python train.py --n_experts=80 --d_expert=48 --moe_layers=[1, 2, 3, 4, 5, 6, 7, 8, 9, 10, 11, 12, 13] --normalize_top_k=true --routed_scale=1.0 --balance_loss=0.012 --balance_bias=false --n_groups=4 --vocab_size=8192 --optimizer="adamw" --learning_rate=0.00156
Below are experts of layer 11 (counted from 0) of a mixture-of-experts language model. Rows are named router (the router's row for the expert), gate (a neuron's input weights, with its number), up (a neuron's input weights, with its number) and show model dimensions 0-255. Each number is 500 + 40 x the weight over its row's rms, rounded and kept within 0 to 999. Numbers have three digits each.
Before each expert's rows: a language model's description of what the expert responds to. This comes from a sample of Wikipedia text that the model never trained on.

# expert 8
Description: Common nouns after articles
router:472541489511553493477426465465437572488483473491402486561477509452471563463431409465502554426528535524477527521519516479516488491475507481470556473470487565515481443536452476465486505500489562492487565537497463551459536481469477461522518500466490557463496458512435508480466541469528501514520509560490459503484531444530582466494481470462511524426519384565469478507491558514403489466433520523462448494537481481479535530508412493470448535475465456479547474498519501468548502516484416532486492588521566494514494551494485510419498499471476579469530556416479474481489552481541584461524408407517426471525494494537460508548530516467507459579596487532429544509419486507484505468459411552554488526503496551537480496517559486476492518509475469498503508588545495543505547478452486
gate0:522503511526458492504576495544479482539546489479522544560465519492564512501452472558515493524453527449459509441485511469550496469473519542503530558429533514508492428569452429478514477465477552477559497459496531459518490579455484558451548477398520429496500397465485502514482524481581447452462574515510523498479519436571517486529475543516563523537434451576412538466438523528437505516509449459453462526478416484445420477493474529517498538506529480443515528453507473507501559477479540500541521478453537479505496488452470544558545571434505530521495490473524427556489398439476514487509423484516472538446488499583490521464500475498535484527479541467524505469588585531462516431443524459455462537465482532501486507527514442538548488498502520458484447511540487536612553477448502
up0:501535522495543487530512486508433495504562474552453492516527514458550495452488444548481460489503518463465523543442510458524526470444479506519529492470534494447523540547480456508543486503484548508544514528593553484520582518448501487545518506388528455463547413459420536502462489530560436526463558525456498463513494500509519420467522475504528562516459518540453477529476537517475573548486534534462479573549444454457428461480449530541499543555457507460461516465512464518537504509454481462493474483468467481568475513486478532482540549462485545568464515565496345559516478462514539541505529513473496465507520566493430520513560539498441416543456469453469469482606449471584468458450510498508465537443472547464451463514474528523566505454445483442399575509470494493527510537525507

# expert 47
Description: Adjectives before nouns
router:424559544595553571564510459472499527425481516597512461472534459551449520505472468504488497505406467478551490628567537465512512479464483502535487450531480503436493478475525503564534530486488499535526449506579539466521500549501562511466481454537558506479521510524488523525432466531489467508461442507520524456496509477503523503475503556492489494503415430514533483488524541536437543522493523554445491557579499461506495537504454507474457556539532524521517484540561463463612445534478520511497486494500556473511461455514476444459500500497434497459470543497555499522435567460418503472519495534442504503515518530457450551418540487463511475531467476480478547446454456544523546515465564530467459537427424473525493569489550495494419465474487542521433519512455462409525429521537423
gate0:498515496462515498464504552472555434495441497494542460504501529497448499567504507514476498588514503541551472523526428425487494456522588504534464529478510422534515379489512570488526498445473518496467453513478488502502563508561532528454534474480465548486478514575527466507461476497474471385510514455492483510509479415547482494505441562565516485497467471537478524511485438490477527538536532518438467435552475550557478453550416505521507534588470516493491475473514510471502535559448543456562501474492416570497539473537458441440499552542532495501481449438548461507485510521437464431501466526462506458454541625492547512471518454448529436460492528479511523472436546493458500539532579533456495561440477586503551515437527502502475498515438538562437487527509491445475420502517460
up0:479503481491491460576448476484492542488576498466504530526455515472505489472530549489554490505516498524449427531496571602486533457488520523470526564529500521469492547544569462505516462529481512481509511528530514524533454522512502513441469497537529500536533539443559551455496506453455496529514504509498515534506560441507505523511499545552477508554489505486537554454488542449473510473563529500556484476414495513401496547471474486518492391493521457470473583560481488532394508445549474550470496392471510440463502523468506542502445498475487536509524556555442515500516443552515503571504537560489543499460532447541471424519510534489498561450415472481538436586495509499457514502498471481592452467512593500539440503476477546493538477608574514526469431467477498536526551390418527

# expert 56
Description: Coordinating and
router:508501423462516460499532460494492539472462543563448567512476507555363518551528483492478500459477536442491519499510552521429576471495443469470419461481504535483505465471471557493509479492478492541499407529480470495517498505431483516418447525439468467445476504440452453494498484483485479509536547451463435426471489436509547456490503476514431479512514535534554497505502507483482505511466468637483577500542524607512487513547484495501490525567560457507469485480494439493540592525537537469506503488523531509469483525485550494518493527445492488539514470466484487517447517524523446513498503495497443516538527497428456381502567511509429603395449491553493466459458495514446490450465481508497456507445618440495472537533447515537519524494491512513475501401487505463562484530489538
gate0:477468496484465445488525441528474460546555488467517441482495409482495524587493492558478522498515488559466498487382566484492397486486435537436536461514469427442537513534466513556473471482433477489612466566493489570431510481517550548473432527412476453498554449431496494502511523569524498500477542529523420510520577452512444521436528480508474523497496468554479456493543473472518493518488462525512508466554488531520471524545518491497548525524514502517505522449440544536477594487500510481430495439571575480474491586410484523420502511510453546490537473517428499510539416509580476520556514485533503516540532479502489471519477468495502491473423475532508481463534504474457494510522517413484522536494482498486453496432563527557550525477487554533518506538507479486404482494486404
up0:514531510491556543441500560389521513491495462509524492510491478521557485502584563481499528476490523466556475527460504469476560446535474468413507503525453463501458482507430458563504503486578525467524562525485529500510523601496434513546526547540533517460535464502470518447550552485511527533473555490500430472450513509560493445526490551495500505500474513497558506591511495555545566546508472529486569473526501534519508432480465551472447498495476468476532469480530606507542499579518466494492499596538500479538478555532474483482397507522522497453504442392436456424543548511545543543491497489515512476535512445517456522487520520580481563500598514551464467497546463499488439534501383465536446487468454565449560434499470544473468533504499476474506526520501462462542568468522441

# expert 54
Description: Commas and coordinators
router:529514504565489500539540542541529474448496485550539483488514433520456472534432577402494495549529469475505523533523527589489501494488497573485419494515491518479461547549500483500555572536533461547493499506512447509528571537503529486479508524493519550512498542504481518530487511514520503577478497468450474530496545470591451500501505504426491517548460577485510511499483413515583515493511584553499605459488540589513432590516558519504504509556476466541474561489523514514505458485489509430526508404506554516471450442511511528472513558488501538529491481497478565466465527498546421563512503507494436512486477497473539473495505550511497494454460497493519469459517530439598511484621489529543432491482550451506470616512490497515429517456500422488509590418547478510506464555576482
gate0:572495448500492548490486486513477480521564458520466539444582506463527502509500468537459541519549522488587461519504577503532513435510421587466602497477490555536508438569534531458469433511492550498570549537489492502481458523466509492479531497457536503504512505483507517502568477553604442505495486464423533503477529478509486424533476527449511534481457479536488528477504525477471491540554494580483479490535500515461474490507573493569607461551498434470463431471485551477526464582479491571539502484473507466477479509440505556399529561500462493586519500540488428490548445504525453554594541501555495488527530574463485471464492500481567471462471531455547482430485468499544449483501521470475493578495521536528495483533469516470519505493441475504428566575415508512595490489503498
up0:529511481444561491454514565475442483506510492522488542470521559467446486505445424468472586499517569466530489476448532524558497430482498478454561469492504561507522460493420500540461513499555530527522512542514492485526479538426557558487571539518572513494503495492435597448479487558546540531436460497402485487454573499430532461528470485490511494468484506472479511542489538483497467429525525631521521478508491491493499489444532500451532533554495458504544562444479550488529478493474479510495463537558532454446466541505472536459523561492504530579521494593494528455454460529530425531586582488560466479547476554525557418505435425509529468490529549519527510477516530478546466491519521587542533520432521540550467477459522456465545503421489459480487577555501515557495534479502498

# expert 39
Description: Word-initial e and punctuation
router:484485518486530479519566537396469502531512533542416508476481532541523528462458477508452431497507475524552437448446435525529460484544482521482507526498484511493460527463494525537598564434462498480486497527467551565459554530448473594548578542445511577571514501548571477500584503484378459497427518473537499503492526546480519549485495530490493539457530515527428492544513467533500499521504624504472509540479485474466555510446472469518478484492529452437543511508502524467480497475528486501509556567503520488436530554514472516550473506450584525530547548544436432457486457481512509531527545558522428517509538451512523508555519509503537516564550474494520512478524566495609505543503506545500511528571428479476454532479516583604529461443472455480502487523527447502487535487568522
gate0:488496511480499485443479468468475476504479505506459492517506476467487497518480468458497471476580481531534500568526498500498516509445499570482502445459565508543490470434438524488444525572442522487568505589456494506581530468462523480432468460407472442447420571506426459452529442543455469428462517479465445432427535447465577478442528502565440491473542437485458526546520494535423481486519492567554528571577494482484577509441549546491580446509497484540432505522486508588514564503458472558522500506522523548482503497441431486489525532452438513565494476482490454500522478527531423523481494532558488463555519555551567505476546504570512519508499533518486534456517515507530510541555509447503507523580470505545510516484455530531478468575510462551572496468458503437495499492492584
up0:497480543495483501478543546459550475531433545457544404567478445497557466528557485494541509594490512473532561442517577494512480510504485475465486455497518531535507562398470452510521515517517538413443527479482459466528506533545498485463454492506521475442460498530563553492430437486498490516514537570478457453495554507460586460467523503511480543529445510494558515498511499555447452471490499469458513542534569456518530581489539511523531541498541480438465557462475555530493504486522469563485504426528457554520509486476394445500431459499538560460504498529485462515525472447455486555447514569506546537454548453552502515503518462489451506525452508539606418484506412524417546493561578421486554549539520543566531542483469528438503492519549495527492498515508586505511516502492532

# expert 34
Description: Digits and foreign names
router:547542468488548517390580557482453533514484556432453512507478504505578508436481486492510569461510465577514487474432440491500427545518491469454575511539441545473492556397506544509449457477527490471465572446504507560495518446484507498498473508507577555537507451600464481511578426495457500514448552531493519511539514580458497453526503505501509479493493438536456435511533490468502462493575601509548439513471469506531466552515550488494537539458566498460565473514497519448489451539540509506502504540506537441538522491576428500539483435458576549509539441501437522463524499528415515556469547517511447547544541590500502422496539493566542516565529473475533481488543488499531542536499467493484489512516443517497526459459482531522476522412509478486484517533514517470471572489518521
gate0:496476575497482467531499481545545448480568547515575520502517559460513565519514449484476500468478603469502467559442483514584439501509424497511525514486519508449544442494533523482493429480449451428490476467485460438487530571532523527475475460488573502477496544484531486500589458464490496412490523501450468479540517558434512490523456531428492466553509462552463554446511526527387506551479440466495518441535486419507471479546509463441504411436573501491523469456493505570504515515521500436545545537481512511559539522512533489534480577466445599509572545465469493421503527490498425419550430468457515513511533450491487486472526471483480441517473549455504525493450517480567499481585462484554486500443557447536525508468515461440519498470532531537475539492524529574479487503498486
up0:396483475456490577526464471527481529510513505539491497453502538507498512456528483525485466447433482554530453462555569460529438492518501445499526556437487601479516493591456544534456555491543553527508527493565597564474474458529497478544458532512564503434521501579506497490481475514529560506514461522412455429467511515457405493525527515460511465468491522518465454615537485559395484508502568471447491472538540434517461525467487540518554509550445446527506426550561556415527559526582489469525532477549558503506494538503465486504525459498463468463509508451519503446524598513496482543505465515592501493517546493486484493454495482437550499470495481479501489560475487495526520464501540483505473491511485498532490554438453508451507454512525401455410519441550489509485518529515498

# expert 30
Description: Place-name parts
router:472516513569554516510527552379519466549486532406444482493562487552611499468449523518472555522490493543567551516411503482449474556461540502515576494495537538512453558443517427492398421494491541502563509509476505495495535417492516539518553523570476505530478488604535549446499504547449410500508522470522509551452526461486518517508436494463503472412466479473456455470481446552457439485539513520491444489466506502488503482460542494494491530463566433468454506454516499454501578550500459494465523515434492481544533500506495466498550479511519556486523484448490486477506444493498550476510425521463431499515524583509451545524497488501521488627514496468443546460530513417470512495486488526535523443484468487463493467475535569514545464509565516484517514523517549488501579431534473
gate0:500495504528444477546483537439515530470455498474561445468517532512506522527505463446461560468575466560506519540406499449523500503551503507547506510535522476462494478471496481538481556532483424454552469476501500529505475466446545503495511556569433508500434514473561510500440525478476483468525506479473456502520510491470609468573552419512519582531424479542482553485439379460485545520485464444502509398518512534476495500464561446530553509544528538494457448475443561597509505498514487521487527430496471595504442495508504556451411579464551558509457428499478504499492500456472483489450447579512514464496520555477523541468494469488520531482496519512486506483530575567482486466500510527413556490440562537524519429516424494502555511530482504447497489444460542465525569455448485
up0:495514520530528425433541515505590500437511501497507512493495480514474504470537513506457552490517476592445471450469483468524513473506538560493507446484468421564562525478541533525423449548448392461503514461479549476453479509472543515447557535468446511507454508501564508542522506587492455541495532506599569505528495501534534543418504502471537505545530496449598493533489507440498538510455451465513462460346475578452534497470591500533515559533536498453550564484465515546517525524452486494479527482497537541503514401441464515481489502495606435506457531482494436477493570473490504529469470518487531561461550550542571520461525454519564489496475532484550523493494503530437547469472447494448437537527487501509448495494483471555444568499554538520519500464511472545464519493497517

# expert 62
Description: Commas and birth details
router:509446571451483507467554490515491487444538484525465467519580461478547497452449521395492552507481539445525484504512567587485482571482505465576474521533475490500489601570493503464485465505519457506466555498522478465532555489551465506582491491533505501536432549486467546585475539524510505512474476534490441530535506568506455512530542553524490502484539612486581529472492459537547467445473435525536548478516581507489472568550512586488508465495477552498524514505470473541526447454495487410480490454514457517546554524477548508512513479547569524464469505528492529504533509488610547464515503462538396480480451523497534435499468533526542464434474445498519457503490477466625498451494502562526546490566559505488456525480578462476460524538472449521426528448517514528546481493519540
gate0:564532512482467474560479484480458444478574441447531484384527570464463554497510457475498500481575478496517493542527546474564461501556484490535483508424576457510441463609442484496443437487449530526530511514486544417576447501507441500424502477483521501439512450525502500541538544476537478473464476506544518506537507549522564469524470531487430512515490457554529548505558545502450523524500504476554482497501449398513515482510455558477568486527482516417411517507509527489488540547488517497508518546515512523462475443468535441486469473518523472521462495488512468458486453457523467388528414452540530484515509525482533542505436534557555514505452571476543501495483459467496491504493408527451570476470570513531517540485526501417438533439469482526558446466441520507577504458443489
up0:522512469478510449534529526459483495579508410534521494478517493542503522525534504406548514423549418520497517477539535470505556507456489536493440497459477445478483498526531490465480484544501447541568432434522424511478491508494486496480517507523434579508535447547479498538489562518473430502475559561531556521562465562457477448427419574514503517529509508512465518487484543490561513518494509509531449502526514529462475504440477501533568489494489523491440481516492525484511460568460484417514580534448463569508575471478611525588499484513519434493430512489478480547582490481595537453485449451502527518476529478460495535505542500547502546496454564478518502487495533444487463501512412473492591428488518465512481490520503548504421503411480467570589492388508514508516518512508456

# expert 15
Description: Roles and kinship nouns
router:470532511550463511472472516482524504461576513499500452505587513554461533532476432557521538468482513526514503505552507596437448496529494516550515490497480462495427464492446449491585505516493496463499548498489531541494493468585469407492472516495518534484465457502425442444439444458467465456493520563516523519489465555464519542519469501435461535447531487451535540487505627498541551558565503480418497523491522455542582475495404507465461498457471508549496492481525554522417473474483431523499505484536515551504537478476517535481494407509517566540530529488551495511554517541463478549483461526507442487491444475548454553440505482521513543508494505417503417541452485408458487526490526580503512440544461520599464501519515496533511479623575462507543503510500506484448528475555467
gate0:518473528523513548547439533509485577510456487491568511475562528530460410513512557425494534528504550562460403450553495517504472476446564541462465487415508509510585450451517561497500511441514513482462465541495478552516504515566533466495483523553516535496488506430457484490467479415466491378489546539453508458503545473451565531511531518448511568510493455458476494536536546459498493497565527473583573440513455448497545507495454499543508478618461448485473546499546538573551519433494533501463522443510513524510437505476491534457468485524463503418493504497493479454543554524503448541519456490529584427576460457569492529477514460495526521479512500484484507512520508503485499547515517511440494503446497522500514542438576449451533468487587478484528416448498498547562520488511576
up0:522497515510440517488496486549438558646497428475529584522465515489458475509540485443480539500439494638536452453470529464421537511475488489530546438522499511514558466439519568478525499425499471479499508530536539422461483454509536472539494430516474547441517536486373385451478533456512539468513518491488513499471474499480597446484535489528492494534471473502448455484538520451472516476516545516515535490519554540477502524485509527476442441541471459530545462499580462511508562486547502515462520464500499562499450500542451519489506478462467588458558510474575461537495526495485532518505505379475497452519506536523491517449482472475553589557522475526502488469542497549476422512501537538472471518471495476496521468403517500380552480479514450463520498456502501458491503502497503

# expert 27
Description: Separators and clause conjunctions
router:494521509522496483497641572443515494582494552483504446456582501578639472438513494476506497496431443517503439489491500561457474520464496532523512543484463545501493586499526461508473439472518509506533545534514531491467522518473514561514564577529587491535483474518535507500526552468437532484426489511519534507506533543522399541482488491463533534516555599556525467498465489513460418474482573512500461484451491538498462546459513507484507483553523486461575484507515519467521507500517468471489479501493505483488460512507464599521478500479591523438516524461451550521564468520457501606462524501504416485490493549480549475550517521531539533490457484525456481454490568459621561506546498485512537518534439542448433501476523495578500500429487475484488519514533477436510569510532523
gate0:555514421489500476564463539538511477470488479465483499516494508495533401481534482533568515507540563556479505517521502426533496515518530488476506534474510486447481521451498483528456510417451538514554512525506479520465458541510546489425507478479465511506582486531510503505436492486559442451497567463480447566500471563507504530515465478443476492492466479540578496553483417521452511494582508503419477456502520516563449509551571482542528570492475571493437529522470587484542481601528523582591533522476491532466506529509520448576538493487526585449580475498517521491531440477586451535541491488519483459526510518491542514537465429491475435525523517559574526551439488492517478489546502491537564504468466625564547530462546527435448516506480484448508540508506575524465543502556530
up0:546471460545506467596536539507541506482486544528502516506527483506529443459503484479585486462511512482510498507565599527522508507472489522458430479513480541487486529497569447476500523478472438526579531542476389514464582551417426544471493569546553514476456444473481492492523526567443484453539504537546409510497503588489476509503500468439503504536473546532564445563505543534548479507524519531505435499537463533521494518533460515525445515502509516436511465552461539490471445497536466482557568497506503486515480501566526555505490501519558552475526447516525543538501462531441488479491572544521456439504484493438522491491475467460535511481493479545502501520466426535544496504499536525580681495427529535504470477519507520453565537557500572492515543449549561537501454491514595

# expert 29
Description: Person name pieces
router:537522468470477489443584493499485566499563472503380493444525461532423473467541451485501483447473535564468576485527435469473451514503509518521513547430485511496480513399482507469563466580482559533470501492460493512514569533430475532516523505455543511479463462562567487532576491506448510587433519460595487484516560526536524472519572414503487466533526438456447567570512510500429581490492555525465439453447533516508503520411532545509505504546523472485510492464548504497541521530596504523493518497542492512572534483468500545563475456528522483521576497532445517511515441543536476466495487421523431568534506530496493487504501533466418553570484510501511475475480500524514491528498415470505488492519485573491479511490488438446518519435487464444451505495518529583519479474459463
gate0:514450551430479556486513517452433598522554512448505528462491529504517460457503499448550473442488525545440480527524542486480490479547510549432631451441486504478427454482499543498477467497435507509520506485451526507497472468443516506507443536532545467505549499501461473520541488518478470445509532540471563476544530465504474485560580499495529500523471561490475491479481483473530525478540440464569529479463604428436544451451559521570498535508492539432494549515470461469599464461523502552546498515497505535543461455521436497489557525463505492488551484543572486546492532473509471416525535490477542497560479531544533588417501561474562509574519553396478585454518492586468528498501504539517536565573486538456525492460518522469514477507494467543476513526482458558482493427476459
up0:389450519526586520504537497502437457524543431569473507511466504487433498514494484486459480515578582536556443482452561506492497523518465460535485522513475550422531527491533444535488500495496515486477534521539518495466552521501496485510604455513450524458581501496427529476537537423504518520541417497500504521419408506462488478500477494431454498536472520526540510494510468485428476529468517582477563540501496578509479501512480468504565520515557507536504541492449514490500538516543554469515549535492539454473485608473448464510462585463460439458512564474523476503454460559548467564447459511575429404500529520516479541470511424505500444606465427531486510500478472437492452476494522470481483456461517507477543430500523496450477519460492508509478444456512477453501463506601521

# expert 44
Description: Verbs and copulas
router:541557528518509508547485597469550550482499533498517495505473497504371546556490541586530441554497506448450519491547578577538487455483440542541472492508494543506513480514513535451545550500523450496450520518514522463512440511450482504469567486513459468499538507492497572504436503525563541469508521524490507471441512504509464491485548595436528526491486503412476509450520518478498546505543527479559484441546495552558554479546481428516451527528518527529464491475494452458555516475509511505535460468538499485505515512512514550503517557557481429498536476576584499510529600440447506497540457472467535555551520455496385567502501558504431503506496518544504527488489460601423531449471464531502508437443613458476543499542492517469499516487550504532618474574479506511477485492524529
gate0:424445509473522541544494586504502526450557482478478540532516490503529464527448510525535497558465515465503527536547545536576489497489514494515431477458476520492483502475476507461490543573431475544532429537495432511505468565448463516543481412509536526494554495470514550519502518541523442465458500483407495509446445516457475459465536507433537508576529487489535549427486516578541456460541442422537461454487488527527449438577504476529428531499527530479523529552459568520415538530510455512497525560585531525542548529531493550501476527553502531522473440526558511542539488522490469566532481501498493490553453540477467488556435501440528466479425504542483463472470562420462507570481500476493554538491575475547506474515506546444461500561602466491470504471466490425452540566505581
up0:519551518513500427526504531425454493549554487513471547485500509519490512435532510507436469481548512499491496452508478574513486455497552459480569471540538535555472512522498530525493390481497499425501543532534501525479440493512496551455486563487544501517569541566493520533390465562410567448490531512491510456535514483433565496447460488485519479477477525492519524523528514575514454487426530561535451601549553485438493540540384474493576488463491371456509542517512515493520525469506508516545428471445507538532454489527449476447445471533528540534499477482480531519453471527577487463540448455533503541451493454475531572518531497517476467497600506462599524468502523455517524465479484544520471518502525485430488476541521584411545530513543505540531519451519498481514545499478442

# expert 51
Description: List and table cells
router:522501520487522473551449487475516523454496483565540529539408476514399545525489614534483493566481484445444472582499496519505526493476502524529327529508499525424480533462538452512598524502513482539410453464475539451564479525482498491491550496464572511437506462502497457555456516511486522514543463463519532464431530510563492498450484529493546540523422481449523464477497490424513526456514486516496520524503475516487511521510474503506473561570530483505487554551524473537454505548507565488516515406529555510499475472509507400531495561501398428513505487543520557526485567479514395523489482496477503501473488500461447480507572509442458502578483510561529521423526459520424533498545565498564399453493551472534499573510477499491471466498488471500528497473482505511489505543509530
gate0:503507487523490518560526558472492455484461532513554528476436495566483433538529506463475527516509544486523513402467564546492456537516576476464483556500583571508522469533446474489496454488484498431497507539483498453520578476515541570529510424513545503482460470532436563537491558481552547553486519477507519501526459580446531456544559465440481533477523540533548506436508524516478467538510486473507445480550452449526533451527502449449513503415460503440526473495568485488475411519382521510474479502436457496509450520503576485514502559545472497530492493541484538487524439455363505474495563540431533473515500469541496465513527464498501547494477541519534508541541444498522443487542484531553497556456551428419567572532407500462473491517415525481495495535541450482504498493432500
up0:378503455460521566484414508488525474533410518433477445510459465418487444471468473456448496571476517416416403437573515507489528541554515463490533490516510554539486513513450513482491538527507578504538440490523539530546535508505562471488465523526490508528491462479508579461551488492491427514488501485529583542495565432506538566507501435545555509428542549437498455529460505500454528517473482534491489450506528559519459570481496474487484505465483492485493551513541509582454518508563509472477461527547450527566540538414550492504518465539497484422514491542495504542480607500517548482514527539483438523478517517521414503549524374509490499514518494476498548510502523464501493424522445513511448541480494534512468478540543530502489468479507423594500503502500520555549542464529553

# expert 23
Description: Auxiliary has/had/have
router:502463504498526492473549499460490501537473532506398517510461502502477473438494432509518457464443532510490512521470498516547505495497414507443483490553468498497510532535534506461532539569513507540478531526497489490461471534481488505451490570516517506481555533473551484484526500549464511466495497494479460496485553453466418512528515436455595412398430518452472500502499546559441452497587548430562543550471539514579484544510453426470443500538523553530475490499440512508485527488503500544460453534462609431485528579501466521533453508485510488547479518498483523499454530511435495530507516489506441498490479509586527511453471479477430513489550506524584494479552560444460505526584393477538510488418514490524568489587487485501504526471536543436492554423433555448488510571532610
gate0:562394487564469538551544496514494539489486414489477533496556543455456476512486399477489466474482525468484605498470593479588604450527465525544493540537476523507540424566540510391465497551466481463561508485532436482501549497485503467497459480480505496440547458483481454478520507454488471460471515533479454531529507450459462508519523428510526537489508548487499498483537554562542560554519524465458468537494475510520450499568481480451468439505507528503513467498508490587562472490496457478520486508520496525545483533470432599460432534456432499536547510482519507498515505470483492460583461474498508505509478474529498532472434434551461470447489560541531452470512456523507450491560462471472594472458580498494518487480475508512520512590479503461552503420555525452620528495501485
up0:473484563481525538494525471494543472578466478476515476477503521536496518523496517456514540514513504510552531478516470550488449470497516477382463486475503526464558548449471510528512528441487553538476492411428503515515478452502561479494502537496571454497476508477464556542442529566510537490490531430475528479468593461469560468502543498509500574529514475506439507520486440469522443483464467503540469540449447465488614525430471550482476431413481481526508577446512554518482535461480491565419524498546472459532446477550482495452525401576532525515517539474497520492502463428501547484451524527584505513499568593488538445510481540424502518519486324465475521512510569472563533531495520551502415533509472505538417529508533497479526540495497545495472507516525492562491476483513483

# expert 3
Description: Place and nation names
router:399483484517497549468530515511527527483508541495360441519509537442541501497573459505525513472435512461504567423502517497498484521471501502505530511529525470502455468470495553461521411614528473527498474469560483528443484432445543488501451427519535473528545462528506473447585516492523517510500517475521499511452513576502544498511457464534467468449458534439465466566538451565448543559525501508481479469471531526544509508423589558477500561526562408541448494499462526474536528511470443541480491569542526522520554473495474504529529502513542543544565519522461492477456448468535544564513454471517484467552507483550464638467438496492460569591493550507484526529454482400531496454493513571507507478479457447527464494522490495452466484537520545501469530468449544457499523549507485
gate0:488545495477492469506498474437460526540455534479505486517470507504465505457521482527541547568487515450559455546397551517487500449413438500423530504503470518443426484537469489589503473488455476509522500567415500493519533530487530492488521475560474510453528520522553520424440527484472462449431520523525568514562478520533483494554537500479548516586487524505491581448453510517451540537533463488386446490513510487464502521490497520567476452482494448551471499530560460553538556532528509511527562481514427490527506541384475523508477457483493502430543479492404449528543601485508476538514525496545490499498495467545492545497556487493565435427492472421505576422484532503507462426516422453506509520434514428529490524553528502532480488487512483512466499520533528473526436398450512
up0:468565537470500489492471402510474486540458429440493495471492537485459437448468494519484538533575536518460531553469540441534520534518456524522542522499489459448410452497504504564508472531444400475462432532484451383518513545556532469423436528447437506464511500462494506479551529477490543523481464513527553539433552514514517462536578500497543539549521471486489540527475500516472548526528448481465514456500464573592520434483487487431471589504560517460529454478504580544510466476568478475522485466558474543518457578508492488596550521487474499551549474474423509528505395490450555474486557501439487461482538493540491509503566528507460499527473528489448491559448521493441424555490543528474559510557520585480511485506497507476519513558492561457472535475490485518466481514536462

# expert 4
Description: Determiner "the" and name onsets
router:502517454549451463470575488479484468495493529498443530557567533416537540502462506502448503448471429528534521486503467507481450455526514439468523527455451490548541429517460461515483507487496506546541490467450574433426511459499509465447450496499470438508477445451484476431517482505515516543534528456504434510524501486448533494498473409459547515448562556516489452550543547550482434485504436567498487541505503496567521481542528490524486482505525433533514414559523481549503511481574416494480445526446555540494472420451561564483478471455496532552470518415491506473494456535464534619502473555494405440489474496503459509580516478523503528511533518494466564533455514454465563499388482518518553462517502515478432425490567494498471511557538466483507529516440520419462495499493460
gate0:493553415483443538475534505457515486496498581409568491458487503446530519485499472460500512499464483436555499486470507537515465496534387491519471497541466497457491546498429491496497470482493512543478451541523523462475543461505490514546433514435449459491526455488554560443585480458420529547487521491534501489581499466420445460550489436506575558489450509546507507464414439490561475493492470517535546539557535491549503510539491535475503454477465458520470507475557588520489492537539518494481479512435502644517456524473461525473450480450526502485473455453464533516506513544540566474541381520500488556554491475568469549468446440522511491457480596431482565471486541468502548499531500482512472526522504489449456455504542514454490504508547398540473525437483531516464541478486446
up0:466533520477452491406526519496503487516492495513494488509529473453486518515429515518597540499521485430556473471448510540556502417576435477486580469502520548417560531468517516507504535470479474558453532455501486506439494493481529535535489474483512444509531454472457538480505525480485494451490573510510516462515501490453485460390504543559591500482502494569455541455494462467522513450438424483517465481428478464525450518514537479440540494460550463477506476456504512519498468491494459496436549520487482549531487529470537464430524508493444523596549530509512502519538484515497619494465447487528460551531455573416475512487552461494489514484432490436406455426517560504570431445464473455487486485514551481402481473542539559475552489489560547595515523464533497478518523422551487

# expert 21
Description: Standalone space tokens
router:516487499491524541407523517452476543486485558467578504488431502481550509441467552480533432516416506513554457556376452474470464470521504468480366490514485499488484524453501414532512485488520524507491563549518569495493487485497490575488528522494608572512543460527550521536530425497451507548502535447525495578487510499482472504510518521478496517519492580542510507511494474440482452521569594510450459489462480485523525511419537508477458539541483540455467521464519485449463512488506539466482471483505486513446486527514487390503573491479524485472549481581466523496544463478466500550513596501476437493498500534406481519477572525497499569553537453577529505528557581527471502530581480482536405504532438518454524483505483496521491512467458473453519579504536448454474503496559495
gate0:455439517420535502448514475509476542511461498470506536450506475477509412512428476531528497556473588509563503525489499477539456474513534501395526497442493602498544442480468535448508573470432515576505517523483526506511548574510513524528518489524554483515512506467437485461541462489515510468501503522510540435552498543520543471531585552460451497528531462523508587391530498502469493511434460469504556538463436457462580512548582475517482502502562543505415470493467565522520519526488537499457501526555535520471454480428516536481464481443465470531521473489535489482517480408447473468515511528464547481591484503560502542446497478546563415504511455523521494584558511523512439574532490528483535539467436525440521541496508518490563566495490497451438451530528519488449584522479461
up0:515511537495506543520509525488475523435524504469553532441517448495594460492417529554461475565474567538520571495526503497499469517558502416483459489539557616515497450547482490510527545477499484509542518423523538511512511575582525560510509475506537499475517468466496430528506567485574475536476501483486569405527497499485448511505528455507478564581538467471468533455456436436472435484488489470514556536492451469532529423559529412534542532537534472530517566502484475553459527533507525469567483485580526596517483418482577461472541531486528477468583470517521491520524510466443447488470510486466519458506390482496557533544452485477494492545530482554529519500573527439497535520528537527513468533495589539528457529456495475489506554536461482412502467498510509468518523539433468